Below are experts of layer 2 (counted from 0) of a mixture-of-experts language model. Rows are named router (the router's row for the expert) and show model dimensions 0-255. Each number is 128 + 24 x the weight over its row's rms, rounded and kept within 0 to 255. Numbers have three digits each.
After each expert's rows: "mostly gets" lists some tokens that are sent to it at least half of the time. This comes from a sample of Wikipedia text that the model never trained on.

# expert 1
router:146132154164167098119117135137093118133164125138130130120103137103135118142134126139100061143139150112131105114129133084148087156115115153113122101143104104165113140118141123085170130132143157091135127120136107167116112166135149111103101161139090095110127146120113119123084154153144126127154155122182129172114144162098106140132141121111130133102174165138132087125168127129125092144145162174141144124132134115127102111164143145182134131083089109132128170091133137143133169091103138113101125118141161131137128173130181133126117154106166110137102165112106145125162104164153117106076080148129109166120115086152121102147147097107147172141171108164113113131105123136093118112157121134145159135148131158157167099108128082124123139089161133133124097113097083055081149143103123
mostly gets: " 2019", " 2009", " 2013", " 2008", " 2012", " 2014"

# expert 0
router:131174112133143106090101127122131146120123136117135122144172173110152119095092145120117152133120122113133136138144149142146073065176107134111121166142131134127161146136124150085138145137090102134110142135104127163124098171147117145119152135122122115101116135114132166130137146143115146110099104134137111088083113130118103160112129119136120142143163161177100159153151119100126138108154111120135110161147093122149108110087081141112150148130143121142162136138134095158114130161151155136129113118136167175133093146164126132155109127093098087086097146131154096122125139131163127137120142089147121152167161094147104092133110159104168098166145174138137123115156167098118109114176112103099116094171111065112179093107137144135114084147122089184145127166136133131120137139116130
mostly gets: " for", " from", " on", " in", " with", " at"

# expert 7
router:120142104142144123124154168107146060166123128124118124114123099145081149107103132125148097161137148120124115096134131120158096131098129151162139176119161128124114096124136108134163116169138171125117140124132106146125119084143123111095138207105154114128168083148119095110109116149138146112163150113134133137136162159137107133122157145128166130115144117124109122164125108156128142134126100123123109141134133141149139134138123116160109157160156112102189126093128091155101117158143101110108146104115088096114161101116130126121108151133109171152145101115150148124135115098137143153177093103090139141153109106150147131104120151134088130102160120147108131121127142105131178103114074138144136123081123103100172102144087096105147143147143097132131136099151113140138133129127141
mostly gets: " and", " or", " &", " but", "el", " de"

# expert 6
router:142099167139122138133113138120124189113125125159097120100067167139122115088129160148123112148141088141124088105143107128137161145171124143156168139103146180150107105112150115148120102095146149138087177110122126155136107104171107130105108156140096131094116105110126130112114153100131129116159161169075159123125145133134125140137154115156181151091125105111090100110124115111125127126143136145109139144136121129111153134200137092168128095133137158111146109121102094164184184137093097122148117105152140129111095119121159073118146095137136106126096124123134135161162124131106133095102137149148141181087160115124076139099096118115088134123162142129164156082119136125118151109137145157121169079141149159102139100107126123146133125114129129131113122096112102098111137124103125
mostly gets: " |", "==", " ==", "==See", " A;", " 0;"

# expert 3
router:091125140150148114095163122115151102101113141109116117111088166114152103123086154125116118115114098115109117093144133092080104113121152099146114125108106178117099137153101125084115118088168134140155100133126143139115137113132074149111098083122109078127083119147142128107143113126135116113145103122119104162146143145117131124151159086148150100140138106103124149108145112158095126121119106135148088110121126122121106143135165145156121126137096146116148092156112110161162145094109128116103116138122136117146093169170117121104143074131138104114136131085108074160153142096122119088128138164137112125094151136101152119100099075120162123129159130127103145121071112147109135137132118106115164080181101178101126107115133100083108120127108108148118150100102094107135115129136142
mostly gets: " He", " he", " The", " her", " It", " his"

# expert 4
router:152165137099106137148132145162144137145109074156111130115109089144096102139199110170130081150197080157131167166117109095129105129151136105145120098155116137119088157133150096121149126148127138144092117109112134117096137140121120102167141124160104161146099139152155132122121144097123094130119128100156177137135138090151157132150134107121128128146104103095105149125133149129131114144102121136103104154144165149139109114173064116115138128104144141129125123111137108117129149106125129125146148087140125085079133131125149149107129125169125081140133146111099128135132101174114113159131185112128136110117150103118134147191145146103109097110161126109132137141166123119088125128129103089107106135130141125154114126096146119093136148147128128151159131149106137134170120166094153
mostly gets: " that", " ", " following", " because", " same", "ov"

# expert 2
router:115142111149144116133114127144073130152137142158139144142152125125116114086157141161110110183091165143131126163120119126140125115178103150106109137118052155141101156096121137103146106075115170132091135167123127096147150148159112128115109130146084155113121125107120141144147103141139118130102127145149160140090135146110136089123141128145147134119121140126136121122141142132140131120126106178142130107076101144105127167126151141153124095066103135091158101108113082176130112102121094108134104125145144114117143143161134124116128126126089126137106106115160155172170144144160131105133151151103120163076137117136118129098115092129120183117092120161157111134125086120154137148112107134102152180112111152174109117122102132105111134124137107113092085147121116145104134110162122
mostly gets: " (age", " (0)", " footballer", "Scientific", " 0+0", " ARG"

# expert 5
router:186110127111128134087096159114140116176087164177149147116121111154153102080123170147100104182138139166099103132140119107112124079155129105093145119067139153161167098130120096103125150150133127141100123113120152141139143134136113146146130124137098087144114118097122121125135102146128088134165086121138170159134106122128112142121110163133166148126156160136096142093116134145107111121127126087097127151073130146103163119152171143166125097124131172121100112087092124155137151113114136104109132157135118154108109132163133119117131142122122116148164129098094150159171077108130113109099137107111168151091137120096102124146112098134155111168114074114129105099095156136105183097119131132108146161149117135147134110122106122126154117135128091133092108088107103139148134118111102
mostly gets: "es", "ers", "s", "ies", "ations", " members"